Experts of a small language model: vocabulary 8192, a variant of Adam for the experts.
Below are experts of layer 2 (counted from 0) of a mixture-of-experts language model. Rows are named router (the router's row for the expert), gate (a neuron's input weights, with its number), up (a neuron's input weights, with its number), down (a neuron's output weights, with its number) and show model dimensions 0-191. Each number is 500 + 50 x the weight over its row's rms, rounded and kept within 0 to 999. Numbers have three digits each.
After each expert's rows: a language model's description of what the expert responds to. This comes from a sample of Wikipedia text that the model never trained on.

# expert 13
router:528536504461371528537501517503528556423519469550494428479494548487577467528426542437499455551536512557503579520479449549542572627510552346510460495437533480503513567509426549544502494557472581445506499514434500570528560511519475482470526510556505485442566537535579586398551440495557533503527548448541597543487545494517482445497521554523518477435458529562472563555493558495463453473564569529495521554534465476358442494553571506608445506519503619463568551557563515537482473537461533665398481478469599433501418500548479481532481493487517561450504492506553504458494459576563464527
gate1:528556484572472520547587500475434539505487619557546538496417515473574548500513429500478533565501558542516450531530513526575531488490507639532570521520566468471586524470556405514554510527498407474588620465616548466488478545515463518392522512618539458579508522495460511477477521478481503534451465591523557495495559500524463534569545452465457511658572458647517514491497555487486593483470585440435483508533604465435515499523537550526497513454563482491551517459472504480450481468583503593476489515391508480529538473567516514482507497545505563434443473498585451463546518614485496484
up1:501553522589493509514495533475511563465554568535507409490487497429565484526479489565504447492484547488492502630503569508511486454531494581478552547465454508472509460399423459560554524620412392479562528487472527536474443558455556481534562500630515522544500517533483500492527454435519479498464491530617482461465519490523398542482481433437456523549599438541575546484570607449592531535523623408511443501559550520462514477583612485561529456527517507496550477481480455533598493427531477601430623492440519507520536506608534542535510473495486547403527496522541473431521495549461445501
down1:442545505553526536540516460562403588408535443535480556424438522515529536494533635458450437460561473505537496493462490450401477531434493550464526446510459445587384530496487512449492506519464504516407425510608532528472508476560476517494589495440601539524484475497421550511456496466652473514428483536458473580555571386515483607556455482405476543495530518462588569562538589466534490510443485503600563452494522433566477466549551529548547536535485511572491565445525505494488464508581554501447555537477517481481543582483450612529439566490505474503476526469548557520458490478582498447
Description: Single letters or short pieces inside words, often foreign names in tables, mostly s and i, such as Intu(i)tion, Hito(shi), ta(s)te.

# expert 42
router:532431455545388540494424559484495507542585500546586507474457523488521487476479570484447573501557530472563498596490475570620519552431499447558546480529521450534593597547451416465470513596478599440481503446443559465507528441519486500467557567498478480474499448465558485505596468416515636573457482548465525573660490546530531409557534520489485482472444521480519584535436525451464492541422576568547466547451485450453474492521516550584432550456517460403569507496542562511482479520506505567448438603485487482565475487493476419453539521503542498433502550554520421429472466507531440515
gate1:509516575477521516425392519554513475476557487399433509486482463482461421520446501447507443479450506417504529523520410551505513580350448506531565530495393440527439483466537483404464536516523508592519452455605471548443509520522518486550414487486515552595508496478504512503422546505512495498438457529546468459538324503498514505483546577559450554470464471443515525573544554456499415462522454480523462514472563482513547520449480518467425496534440532498541549657445484556454512472534455524615620494549555564466516475512432485558593520418473546482490469528438466497523500560432609493
up1:523494442518507464565521509580456533450465508573482424542600484509531504470527456562493497458397537610459509564494479501465525516656482484465398597453518552431494429520429566508432491545536444535444522494323491524453497486465459446455493545503475542497555512423492573549568449541453532445516500511517495480447510523509489501431587474405503504480506466526547517355487492547581552487490480517566604472492450555447435558579566490541594470526576600526403473481642506486513507471444484528482525510487490430510457501511542591499454500512420524534538469509478479499542534543409425531
down1:509544498558509533510481496490496586511461540445471437577459478538517460468483469455494473507432621552497515535475510511440518548449528467469446502449453501560516554507475510583550522486507498470489631529495490546508552504466510450532398559491624494516444534473568505438499527591441518563554547556482496511501416469609405420562512533411577511501457412578505487577437384480550497493440465509434442505409513510537509496557510352475411528488426511496571495522444509526492508524559519575487430550523470545458588627528605461502605409452536520473549446514483495528413479599529523505
Description: Plural endings on nouns, mostly s, also -ers, -ions, -ities, as in sources, professionals, rivers, results.

# expert 3
router:543493434508412535571436531455499577467522544525515501482518511525526505489434454479459510434591518595446576489416489509578580580512526483604498495463607512503520532493465511552485504547381596451483539491403475534488514436499426470418486489607437495498482526497515533441504502464501539512490444492549567504585512527564469448541590431429463511497439505548498501551446445500497549577511559524520539553574528502387431575561518447555430491483541569502590579509529468480501432470474494639441495522484573424549502533615522537442515422526528493411586524540486541407484456532563467581
gate0:481484473535523470490531394509486553544601446465494485565459606447535536459512453477548556531511484444468546485525472517479468477543450448548432511458592592518555531521499509477510458543439458555520473454453510548503551500478526525551425585550548484495432513427631440500521559472490580466502489581429549501614503499525490411477505497489475510474479568572526554464483540481459444515589478554441506445487457397526429511451483517479499459493562638539645553543460431448527488545470496460608498543482434438425455534611494496461502388409360511532430525542414499514458477483507485559
up0:565535517462432558523473537419565446517481555497574465420396442501432454531487537461385442417467550549549493548512519534500563484529487518451572549532488432508462504459432490539506464506544523460519483553503390505511476512446484493473572401515411500511592432506432528440511366530546421543451566451548448549442465454454580557504580517504537445484587505414510495505439447446506547568496545455549511628522509493421474467534630519597558503546530481519453410485563441534430521467498515513342473477518472528494492468463453501512478555584619500496526470469581483466493520517523491502
down0:586486521454443480486513522444559537518524457447537538502456406474559548553497391431456560427559454518409449469548486544548553477534532503485526522529582566521522519544533546501570490509442510421563437529472450570566427505494401514528488593515420452494583580481479562496525499475534371509422499485441504584507519553597499603571579475527491603578553517489582502524423501423567478455489465488439470552534459511484458495539436509506523504480528626511507572530462578501501474520395532497377453502460497484526498556439535511556522542452545556483407522593424427454449551494527483553
Description: Short pieces inside foreign place and personal names after syllables like Ra, Mo, Bre (Ras, Mosul, Breslau), plus list commas and "is".

# expert 50
router:575440419474518543562472543455560579502563505490540517402522531554550491439508511522450489419616583493489539497527500558467557624469538421571497545484512500573548599543413464564421488518444559438469533401410486536437521500503541462544495546506535481474508531460495490476501456469453580500490479561503601524587505526573529460487614496489458428483411537564471649600431494565440551532488570499558515529496452452402390562514496568545505459561582552462508515491547466496510451542506447618533522479461463528495434474528490477507589508445538504437506494584514474460515492506559537486
gate0:444444561544503552515495446420546574510463499486599498493514465536459465486427548513502555527406546526496540490471496449566469588509461470463460484428586504582506586554514525465475496475543575492514474530506499596515517531490514508490526507495440475487526396510443479517523492572500546442428455471510513621501485625486478495546602488554592468415436598511474494522505487535450572496510516558589478589366500536480496509540520475464515492491462455502476546523454557511470561491411585483504423678458502546497533528493497509397528458508492446552466502673502489571341493523512457494
up0:374472553541488550397435441528524527459493509476530506511589423583468478508497503587493510479431515568478550447560423457547453500658423557392465594509573486591518557550575496521472537493561511468475533558515482546385472508516492532499512523531499542488522509483462466509487439563442548485527500579412530604513516577431488520534555391514556479484479508540460490535439462487479575465465484529541470519466532543602560438516496489486539390540480479513468545456487501447501509510367494517522426605461462503481544541461464474419555532557462482490538431670500446547511498527414488500
down0:447466491493385510454431591485501481562534564492478377472493463531534493607550440506445460504533443503548577415491571400501506503524499555519457598486547466431453420453514555544539441506469510495519539569508560455587505516632604383622524406459520453427481513500509608538460567540515407407515580485463490478484565437433478394437523554563511500479455442482515474526500452545413553481531499417495428376454503557482484555439547481506520495522480521529476533486474542501555506537510542558511473467562515543529526498507522471446576515417463512482463544452448576510473487458505418501
Description: The first digit 1 or 2 starting years and dates, often after an opening parenthesis or dash, as in (1759, born 1943, (2012.

# expert 9
router:570539464495417472485465556502526533483483536543548461440529520487525549454479610463521487429608550513458557536506496494527466580430441402573473486525539525480528440473462437479441527553469472496553441356430442492460544491449457556459497600561503434484488510534583541398578453542480549566576429503541583489483491574597556429550508574425445509478455458495429576549504526420510462526501584495485534541558491489435504562448494577568455538497434476455584534496540459447462524565455415560538469492500518486539384442523519575495538448531566460428468514484557555394540526490593459501
gate0:464539426544519554513582567495475523479490500570523489522541545498510475564507466542512476439534575559533534424472494500500435477489439504537529490511555518447475506510452563416516351582503548604506403484540527523435441487529518510417512548459537423482522471570444504457475501545527484471512553452458471484499422585427469438442602556481507504412449453447555517508468521389534425531599429454563513504440535475510467461537509445467413440510497392414439537582619436451557552446524483517546477567497476567529385458509417541412484442509522472538486456514419537522483542540634449486
up0:580456461560514447445434527613488614491499536508476532515526499532525562473479510519543412509510451558503565533541495520516496585462500540431516527489488453567510473524423501544517519608525509474463412514445540480479618542459472446452469396492416515522492524487453545517539454496601458459481541486582381429509508503419599445582450525493482481514521545576408390530507504539465480582474500533548542547524470500486473549564512528457612556426477600524497477494478496496504392559425547446471593604457501506568544550472532497564574491432484485554542458564463556488479488413447384440
down0:517501486488453473602579581553583433542509477508406465432417457504550496575535651509580483542573456563586469426562497497410462564551486519583469415528517569467454515526537508532559535540484520488513462429461575530572481515522505511370553448417483466510512449492504428556435447525499478527421522469439525428482512501567494580461460490507482530457506456472548501534498411594520462515408586465527488471521474529450490400426549514541509558631543489496439486530470523498519551409554457561470517560401539442573480460570462493456560507502469471456596541549535563559501448515504511522
Description: Second syllables of names after Ha, He, Hi (Halo, Hawes, Hiram), the 9 in 19xx years, and "States" in infobox fields.

# expert 27
router:495448446520416456469491545420485566526531489493542549526539487483527429455503602472594512445530655453487597637530485514550534562423536450555549532538524433494551551508419396515442538508417498510494558402408550547423531590531447556416476505478478473518522461540523498515532469479466505504411438525566593485533491543581448460553585521570456523434460540529417494479487493549521421499441536512544499495544469424433473479550549493579500469449577568431504466574576485528472524458478568526431441497513496565543422451550525581467527447495587472475525507517511439438463466539595509498
gate1:498459579566529505495546533377594393441479560574474536450503526434478441521463504420495546429568542495501567591535500552494455491388530520511502427564491448492488542540572429493524525531430419516524531402424473603474460510494467530480444459500482570575505439561497467510550473598443508445492416499488511485579487579476491457586495586466530538439438500469475514501521494541523594500544516557498500519464581488387422505394477552540489503490535441457470486526506459444524531442523577509410594476499434477615512610485454562446600512504517567430435473533476464465479500470550569517
up1:521484443470461516433480495571495575540533534422549478427480401462536496461495527555529509472479446466512580428504526466549508495613438493479408568440483554451552479367470544473458468504552530459343484587420495430539501448567581506549547514451481528436471535432381588453499473473526505526584541476563463513444456498493505550456440497516495535507507452530553504509455521478450458452491505485514499424470501530600594511567572458503530509477407530607475473450471497545526413528474469461634432525507582534381469450480470447522430460461436510529555586550499555519535503504499389507
down1:517599460510502548524456504467615541480534482397513512398450625479436601519480448533580473490482524537560554468504550545547509441552435542486555486447472432610542558491493498525567531469528424490453505499551576527484511482467521523510422439507570475473462424476485508472507471512602513513504506561471468395458498514510537495541526502484612508459442508462502446479544507574575453654469627526552453443490554501546403439515526459410479420524542574414478524450435546485502502504586469547482510547492515447473499554504417448445581426566522553568557442615481546498540519438499507518
Description: The preposition "in" and similar words like within, across, throughout, often before places or years after "born", "located", or institutions.

# expert 2
router:558416530433438487532459538541522510527535493593522448555458581530529445509534586509565520426591532468506580493529575544489474596469471448540469509493532461510577600487454421513471507491520579493476460468484525498463551477447471497504449529514490501548558519477518574389583527431520482478443376539509582470609511522522503453539590534578474436460456415532452507581495622591489504510593538516475585504508511446458441585496548504603435570528529479424551521531569552521434517497457465465469415432427539478586430441478477501521559500434543523463408524564544466450507415508520442526
gate2:532469510453418541477501445487636507539455518385404464511496504539485442501469485524437487491519486583493483500432430442488480547554476423488642492549471473452483488494510552458529530517575493465533543503450516402437491593429522519521518426502503503376418499478493426562535550492512500503408515542384491597516393409517494478519462569438507489586515516526482553454479447463433517454453531418501440488501518559448499495509522633511439491482438496511548496589448457518544539530530558540385459574503494518458500435484341486470548560449497532527569437494456510489415422458565496534
up2:511435568604476603507420540464504465515479421480518481462520522468601512523488630499582516474596588458484491507470524535507501559456475501495511418583424440605594521469507497484358479541472571434514496479494543502422496490478483491461484473475511607489472472647454550476486526563556499506467387472494446482476518583531430523539510576501474535515473500473461493515464522487484524580501462508553502482437527461517502554420490503575533471371436457426507536560455535478443520492515466491460553496472486581508553476500469415543562560495540549443450408479561510334550545512397540540
down2:531401495485489585485414473479486462487485487428525502443498566474487498575539563466565516494534476507552394582442523529529560535474579438478506445570489479657539536495433475502445535476562534467549531415521515501405504434324488385407553449532391535462532502509515549473515493598562507436484396529533513430521524545564524478466562547568527489500476557438468612575404429554470505572462567493472498523508515533426510544474505529539490499414504450480464491543532518485544533503513438537476459424483512476436516499546454445537469512470569587511484422548547600449506546533494463575
Description: Determiners and possessives opening a noun phrase, mostly the after of or in, also his, its, their, these.

# expert 19
router:581518547526472409473521556453473547534565573459533475510470497439496444525473523504508518429600523542465514516503428554549553624426461501533522508555541463519597530473470453486431449532506585470423473387518560497415510455573493511505486504583502419483503472484481520443551459500466544546462373555604576532522498475535551474554565532505421449560439515555472702597445511486457441532579619487470463498463436501487449562554482492566438512534634486484475478538508514554506473522546490579512459504542494548432402419560469505493506502471499531496446481560470444517463473516551446517
gate0:544478558456558537517539500488558448465529445529409482558541473462469579462445587556532469488474490426471492485588508499463537601534503472516505584508499463421497459455454535483460454511509470430542511501563447620556408524524541469516433516493472430414392461529471509488480505644431610520531514456500450638506399495438546512534587479472365531540529421580508539473493488501557500501448509516500526539443473549501449602510511562520495467574399481504517540575475571476530464458455541523534599572615442502491518507489415531571450522512450520501491535442531469459567582507551425546
up0:388410444508470416477541471468412418488499502564471501435411448545525464489497487410547481596467551492580442445515538534596421456516541503443576476519414512615471490635504490421516546435483479485518537426555568396461493537516496507470516531476551531489455514464421515608441560519483489478462508450556504562498474464551476568486469472498533457528598586470492472459523510496449539541543517567480434522479451519485504498432454541515572541478556504560411502522489543442576596459564479394538572441451565459476598516475520483412454531558481540423557401478569498450530451490477527445
down0:602508593498469424521374527480534499552406556461443526524439537427526424426469420469494618521530506524512466515481367489449509633456504451453522549496546412554505467427565531540423549530511418522570355495540479471500510509453508489503497469474448497499493523493404455426603521482473484490471501470504475504577559439500470562391504461522527519451531517453570476424493494451529501348474590520531518464584462448469458530463468438529402558527498527474473573540473439496492543529486505547479494572549487436572391461522461472523485500552501481438519458527619522491511528529506566469
Description: Individual digits inside numbers, coordinates, percentages, years and vote counts in tables, plus pieces like lands(li)de, hams(tr)ung.

# expert 24
router:518437504547457420571415584445481501548462513598592515463492488562547479466504539538554539456561580472460545527475486528609611522519544453586478536491563455560521475537478496575444475553459600488455502437433522511405572524510474434487482531537544500493504524481544533470658440433478543468490396524497502482490475606542454468524591494528414430496488555495523528499453552504490448577510611547534507557496426528382492605535529589516492570487548524483523551541582499490513494437433492611437470571538510512578407458525558541444524492527536468531534515580526474434502455538520512557
gate1:493527558531567399458536412440424454520526556562591436521515523493584460482482490556489472440500452560511388515475496537474502475538417554582473381550377506554644509537513480486492559465513426410516494492457450479535505476533498485525544481602561439545476463554532574486550536484460479451439448482573481505519532477446503488466553491470496485592514473482483522472481592495563528385515558454507506522464512499520524508516523600434406490526638450418475469542462467604512504469529464597468494495479496482553448552498582492570493487415529501528499524569525517628511367490553541449
up1:496527483462484527512449624574574479486483499589416508472510454510363561473525498455513494517509515473482568557531424456452502512514541479410513505394606537484402485492538577522513496487485539539570512530469470555454505505500513514443447524407457530535515474494461401523500437458559537530537509453390469515515458559516465509491523486492532495410436590492448481517474445509478487656515501586531432517461487484520474529459394494531545479450360518508549561453504509372469468516468496350515488489599461578462481520487481524422480590597470496396492518486501525437572583476429451533
down1:433608514537472613475477496502469431542599553426568450585504511438525529502480508546544471538632625496551536470509483446509401536501491502482448494543546474550491460410567480462551663502533514478485483545561488505460620518556491451481459451507491506498503520512549465517484506485486603471402498437480533446520473559514462501499501464527579455441492477537446513571511479444529534503473497536574521487567474441537482605543574447503441618569455553488512544456425445532516528551511624600497575464472508505410495505550509516530566508391463545449457509477375460523560497481501449432
Description: Pipe separators between table cells, especially after country or player names in sports and election tables, plus country names like Sweden, Canada.

# expert 32
router:508438481518479533499495513451537539591535542521517503461519561451475474434536581438481614502567568523537530563496478585549516516407491396493468489518501434497570532527433424465513537583490540403519553428484502519518547425537431495394531507507513493497494491467505591482556487508441604551479465467501548501601477512495519386498557532533521370492494546451448612581509518535516454563493590533561513552490471442423499592485552549608435540465547502425507512507558512557513520571545499557391476454476432454465429442540519450472453519527521459477437604549566523481441436491581400528
gate1:475522572544441489511438499458453453470502454525447474503468496606515503462499508503441444499582463537491480495411568517507441471426479510507564489542458467526467456532369452446575516441508484438611474533562461463530560429587407608404561489490553609437444458494499569438528476546551475581437448464474500507653555554455411439521581481425523466497548377509554471437563441484560486509439496448576547499473426519438559494523442458599509497512466490418507457544469518490443523519531500570505534527604459506489553558482400417449525447546544522502541517532505551523498484545472551494
up1:523431505465543448481442513501432498588563548550441477464434509563509489418520508481473553507524547408570468567438556497541448516492570516552514535477471434373473464521497502431520528523512446471450486512482482546523467436548487590415548514429516515462507491392471489504517451438473481567563471474455446525576512432500589340506479438528433499436563519497383444486496521554507526561493550402520516477560483452421525438453525340510426519427555480542418566463513518557495533544550535519468424584496513602488540516517450527488464518436561496435576512424385546542518420457502488502
down1:436523524497548542522481594490605500413546530469459524526529453493559485541544468517437474524490524563473462470491450466558519495458465503431496503462499526609464553490516513609480495475525483549424576501523577501505482565601549446525468493551516415463446401565528471473468475649499548531398466418508543411386464581561463568441515486552539489555417493535514507476500485482478488452513454566577561528440610413525508592571564611512566571589539449471549538507576567507555477525542470503485506427532525461525402512468585514441532427618453485490526487503554445488549512537515519504
Description: Plural endings and plural nouns such as recruit-s, efforts, forces, troops, events, services, plus word-internal pieces like ur-ges, text-ile.

# expert 10
router:515437477531507462525539496542466633573494539508521536488399508512514494514526513419534508482669568446519582539487468527536497519468580406557550605470499464540534489557459477500522478623474512513497471441504478479494534440539449560409459593519452536493539572498485472498580468504454524520565421558537590433591557565538512468520489475508460438508447498481444591542433484500468455562533600510448508572510492452479505482509518476623506537535557546428567579480510507532538463484518479572395438485459510514469418457597504516520461413538528461369538538573537500456474444550573400510
gate1:529525597493475469502554491529597550600513509486568567571443578548457512425490552460544543447545484483556559562529547609546482497488438384485506548532538539457545472514523505434503465507449472515563495497468505564464461461493503494482453492521363440522466454462543581502510414454490486491491526535554609564462428598510471473532502499513596496431350489446491517539470491458359499532533530579468437420588559528465564510467479504509499536481447454441553461394489463403458525517461491500491437459414475490505489472498432606443533521457392545547462574539507446494481575452583467481
up1:596500591545454497497506427544588479537436465524565625553566551558436485473457551455510493551520507482580504436412528539491375478537471397486470550475499455513498448562506497448435419460510439464482539465556526502446507404557487579468420528514463477477433561458454526426506438499488567519469456486509555457485427552497501440580526506440581469484453444522466468512479513413466544589506439576465494503587574600562570496435470477515467620522477513446516584469484561455461462453522490518519465450421556470506515387495588505526512481476547487609491477420491397508415500493471435448
down1:439544547431433505554531555512494457405507442484514513545502551486513489575481426477535564436508455482480520418445495539583433398628470560470474472532469443492458544471410485476492516488495460534483460507548612414488446475465524529517516497501464507635467456480439501509515511432434478478450411464488497490505589529538593494575460499472480570539472480572512596511495519517491479399469399470531463421434528526526517521497463584487414495491585517488493500584529487516444515466551484460502581615487568452502512617518409542474398627522510419467541490582356482457533469456488524508
Description: Final pieces that complete common words (Habitat, meat, egg, cheap), opening quotes before glosses in etymology lists, and plain nouns like hand, gun.

# expert 41
router:548443499496399486503427582473525523468539537588532408460504546462516493510420595460501598403573600518465562558534530550549498544500483448571481579447555428548611662459475526457490467521425550475497556418459534606475536489508479498521530552511499532489554540533473532455504450526471559549488444509498508531490454592495458462499572560485477476490424521514498686552439504490474451536512621538517486515466456494425491574453503492624516509437534494453470522512562519512452521542482521515488486488529476531490433458548496445482527510572527586477459547611556459386469503504563461550
gate1:461462552448507489549547392550493610498470584502603471443494474535479422546426484551494444465543498558603487460534514497532453467456499555510466536482517446445566497547403476483489530573583487539512535416433536420566483439515422551442464482484522562500508488455529568445549499484529513536416499498485462419584425489474497473577602518425509424580514522450379563478430529430426422488547474446525465413451533476472471483589529468420437503560470500539465492406434545524588550486542503491504468384499486559470527436572516465456556466489511507551555584514505473445506417480501439389
up1:477551428386452501517474537608541596501491595530516529442535414501428570406458454588526467415560411582523635517502491508488527491512529521483502545555518580432518474462495505517452488489532433504471613472405476608492439514508475528566450515475437556476565489442483573431511393475501521450537486465473457395481407469522498541537550582495608563446498376455502564511476487470508496484532433517538530427573576501475502519532494450491523466553424510575491536470578414501488433529450515500560443427508476564466493481524449537420511452477426516521513556495419531519479458470569558470
down1:501459486579483530505434471535508596438569552557539528498533466358484413554563562543397550588463505580584507470485453420422514504573591546585495529488500469516496456553499572456530496546593505431482417549535519497533473526551570458440498636519431548501492575434443473515561447462530570431526543450550482460409558420555414498521467489421510508540530433571477469506569503443553521535508547528479452499498558529535430508508478501467468418476528553507516464450491549400475528491462457524519492528438605450491430525432507538589460563439466497600464492512400444484566507525474507464
Description: Last or inner digits of years and figures after earlier digits, such as 2007, 1964, 745,561, plus place endings like chester, bury.

# expert 17
router:525402492529491415517471521482519556508567500559503479527484476448509501524433553457468523504633558483519538523448497548615459534472507487572445464535544482586615417481443513416444466554442530436483500407529515531455507467489466556478488414552491556545392455504518569411564471522496562533488474537533581479550467589589562451548590469530499502484454546490421580570441614471447447565462573517476495543525508494484484594459452526669464510509520450464475418492534494500474494427529462507516450517525536488453411512556423532521523464489612509430429504530490486423495447515560428568
gate0:497448513507497444527546509466429479549490534465513397519544462383441414528385477506524497544427483448504500600555518532435419452506478555529544461512440474472538430531531491413460453494488473463516567488517442514441489564538611467503447539439433499610538427513436539470594485539539451521485507451548493483413434506436592539509513516543509436506606529490607548451529483457575533444564594525605589533527593534483545467524423576519397493498482453474492493467485455489558530572455439485536496523444401661480562492494493472521568476457539494549470510539440500522454475487567472440
up0:480566566483484497447444521481507493398556448545557549559542542462541437497535459467528478502547559509482578483457465469543480548497437534538466465522591613550462477576438430477505364472532530439588542460480497466526428499447398546536477457542552434497456499536561511565398417566471482532475492517420566444552505588524492422490540566436449543564478467590457461479531553451451461499499542524524482535570449445448467488501500600475469610492545389426602463464466548528419467468515436532508529472441501509442542555511459419462607400472433531496542452532508447521519484572505485401
down0:411456484565570495626591468440489485536492504552478513564468465557526550515455461498482532503515520479541530420452554512453417538496451522497546551563446509434537443487462615611485457486488453574468439564562450470530568484460535544485452514553504584435484445496494466445571548501420525494474629440458529523480531454496561561536546480474622539464485541524586458520492571501368509511470462526500504426507530469621531512510448378558508503539372583480386435500451521488527488594469476553469490493495516505521444501485523518544430588439559413559450512480529509511408533467563503477
Description: Compass letters E, W, N closing coordinates, infobox field labels such as Species, Occupation, Headquarters, and capitalized word-starts after list dashes.

# expert 59
router:544445512588426469540391654550546544498521535517617470504495515459591462492479548471617591426573540502551497596421477554557460469530556490540512488418524488571509537482432436541450483536442541455559529460414563557449547503405443523508526500470483535522521534484542512504480488471542538476507451540479507545542553570579478501561518490516428501462439550529528569521539562500466500558438560438493536477562517444394420541472519589554462486438547454431507585476557475589479558510472463538450453491453496467469417559626490470473606514468552540496497508596484413475518432538457516526
gate0:552419636470484414515438508549570452407446447462407488449590573572546481534489473583453496401500481540473531463594551575492561511550558522499525455473496519480517592501518478494559425469503558471515520531589522549388501459468522498526488547510537550515549484524574491423520564545501494511467487588489571488551603517589478470584468464509448496418494507529491570509477596470455527484465530509540409449545535486471460484476456583519454519391538469483525422475448531389465545622431590446467512489512584493542441544566572450519461501514474458421534468513540487512619494461492515561
up0:501429636424491456507461455517564468477452396480447404490507591527453461496460490450489504459461448450443550497492489516517522484499612489487464499473500540390531528503481603463610436417495558433528530512527596479413570448470580581522441621446499503484550541505507531430510545576508540516569494488490529488510516526454477451527527503504501502470516475499533541483527540461473490475565496435572403454459507525446545542501453498440556416487494482434616356490557544538501643587385486497510539581558499432443487543610471419487458483510436474464516559461526423497543511501491497495
down0:470500408410470527514660479554488521512468501552456522491486517554434482394450477537442507533508482413431519432402482552418519460502404443532503470499472537543493374467534457489444457458448515446460533427521462539529524453529493495490483520533487520497574472457453488416497404429527462512472458383479492545509488503368563588537523485517464471483524549493475529595461367534477515508476459546481560554498451456592397542456473501538469626537446505492471499502562449484574431447486395535588433556510437500453506532550440517578554530529553575499530528453538475482479549404496567487
Description: Middle pieces of words after prefixes like re, comp, ex, con, such as expel, competitors, extortion, Combat, and the word to.

# expert 54
router:542436525448414457507528477469440536532520438561515564483491559472538435476506569436483541481583535496453536473484513549599493553456485488558529549432527518517610499535464501464441456528441602493442469367464515515416565429535512576418452491594546495546505537508622558465621479508456572522512417455484581461559452530559601470555544603535470524498433483533511500531488562534461413544514522487476548482524501517413474567568483501600463555456571571516594542541501462506509502437525549521435465462509555514502439467577537511491450487458525517487549531555570487395438472494552382567
gate1:462559538477481523532439534449444460466502462494487530425452516525521472428539444455648414473443516529544606518468494549598464519398503452601554568460417501462444446444472546554599504466494488499476629495516507447525551518505635491489568469523545480471475513375422514578556480473464576507508511497561440470525510524474521489484502462533562484483467541442543481490555593434568455450547484419452504446567533467489483441596507558424511461508531461598521561454511532497591493487491541489462586465496590401545444469508463527540387531567403497459497480533558554464465497544491465575
up1:449501463548581554473496511514565456438580558544470436514571480457517502491500530492409486530515444426410406504515585420450521455536516501414522537468495459522440533507558507473493420494457517476553524578465481559565550617439423513568538531469489575490601501537465595489512470618610488466480564501387425538506558521469474439468426571460506506405512508444473480432506511465569476536472527504545514538468500481529448540463559395472541452500448437554472469507578504550410490493464554435621481437591469542434480475481531436511583612501492558538500539469526548487557513534561408558
down1:529457492519485516550388488512585467517548524494515520525486477547472467513516544442566426439539471436540538552377507531460538492478528495477378535529555492506507456487466517560479597492406517514551563541562531523531509530436341544456455458562542481571452511447501518472456473537482453521509498516365437531506520590525437478422578522532568649571390640574452503519467519513518489561481540532480480467414530459534516519516500580506455547448507479449560595537585593598562503485519468491555494494524520498509542547482461537489448525489565558420515548459416469427525570593480513493
Description: Pipes and punctuation right after numbers in results and vote tables, such as 43.3 |, 0.15%, plus sentence-initial He, She, They.

# expert 58
router:585463460489466469542418545509467572537512473493537469464504543517576425522475570392548526450581577484509607528459571539551508582546540359574478582413485492495494553465427486541473552567337558541486551443446434530438598538499494458415494555476478474521514513513602612431512449530545443437553422444514520463545496504594474444442551462524502491448460470494481496540463535517501467514475517495498529489517472500485503580460568540588420488523454554502562570539537540509454483543508416523540497475473528431504439514594543544508450423529583494466506453589486490444470452489500454616
gate0:521371454420474469524570460446540454571605420483530529419486425514559578443575536479533548472512468497469485528472538531520517503444602513554472398528483475531506524532610470495551512538418424514433584491648524538537435452517515459545576472420527458518519527394582520481461528536461531475575483520417490508547511538569515464456378457479521507484446512487443493514455457511494514506518436452458527531459523475443475492425448492497463545541461511494411545444470454519544498594511392541474448441546461479442487491485621505559546469489492545478434432445500624531522468449400603514
up0:591467455505477487440465497564448579528559497511502548442416482442413403499501482429449476593442488528490502523427488495489447549509539391521444492420489517521458498591549556526483397499601540579477462474513521441520525411509506426467518453499404452465566507480532517527449497413588479576501504448424514508490486471517487485506559532472425474433510497465535446424515551447418555513473444427505547491658577474493466513523475473438462517447474600529522501557442478489457441616504445593480489413463491491424537446470440561552467522475612525497601458559530572507473589547557471473
down0:521543500553515453477491487511486476428437481486434553448537437513523465507434512454571490483474555506439438444560574462488505508538468587478554620511609534464430525544507487514580567439424499442475473494433489581499461521517560463485505548432613519565464504533568552560511458538524555489532567495591547546603494570601509491471433478488476497565385556511597498445477593451518455475502486513502464407441516574520500379523564500533548484486495469471555536446493456464566620514505508441505492445516399454421422437594519548481476410524551499479436569506474508428463450427445412477
Description: Inner pieces of words and names just after their first letters, such as Facial, Ocean, Volcano, Leeds, plus heavy, free, liberal.

# expert 63
router:491498496464472570593468539411560548535543510548550458513411543469558440546439583529522489429575504510482534546528504552585555581480522523526469577503536431529597554486449500458424447545467538487508525515481527596467525507504496490462583517527538528486538525559547509456566379511512538569380438580511486570513505550517466473542574579488443485474555536476550546544532523478542541524553645513474536544457468483454483481570583512613488541448507574440558550572515532534494518460441515610385472504539474539515451438600457555482532519428539534514517549578548396427470439596521476529
gate1:430487492488379556568574486531484502576508458473536553624476547454428611462553477557463488499509468574497503499551525531425554491449427514483548483450561502548542505581543416447519470450515513486570534507490578506467513564617489423443513496671509507477527472479434418433613450530442524517410522563451461524534529514522458524461463523524518545418527523386534535463584519477448582475528466580451462480437541465463469532515454529535443506406488475591467494490621565374495531534548517524457551586468480480461443559505436545509470534444435481551495476458529455556521557486500508516
up1:486440430506482520558481543524410546558551478541519531515503562508504530476500402465532516540539531536502507479475405450512545402518523546527506627477596540543458459489469437463574490486544545547518614509514612547500610535459547462530436518570599453483586579421477491526604477609475565466546519492414532485554638544522463514439482489575531525421533580541508486508480501478513604546568519519460503495505423447508480485546605506524527505482501502420470515546567491528564434480510416469537465570501480448471430500494482523545470433479461485406503500473428420521558460459403448620
down1:490517532434527454485528427442512475477426596549521501481466416490497509521488444499521411437489488492465515554514472576515525457432585524403452520475491437635491481465498584572426380608511497564528447405464472471527494489437543481444527539494435549530481514544539490504508474501523482558421581619498499530535457497516392447547454490551484538545488332426624541518492468502497537488533503499524512498405453492502440468523454473457460566556482475469511449501483439460496523484535527410391506570619518352448545514462454522516557521459401519539514501535538550480547478495534485401
Description: Word-final pieces, mostly plural or possessive s (Muslims, Dodgers, Vico's), plus es in Indonesia and -ant endings.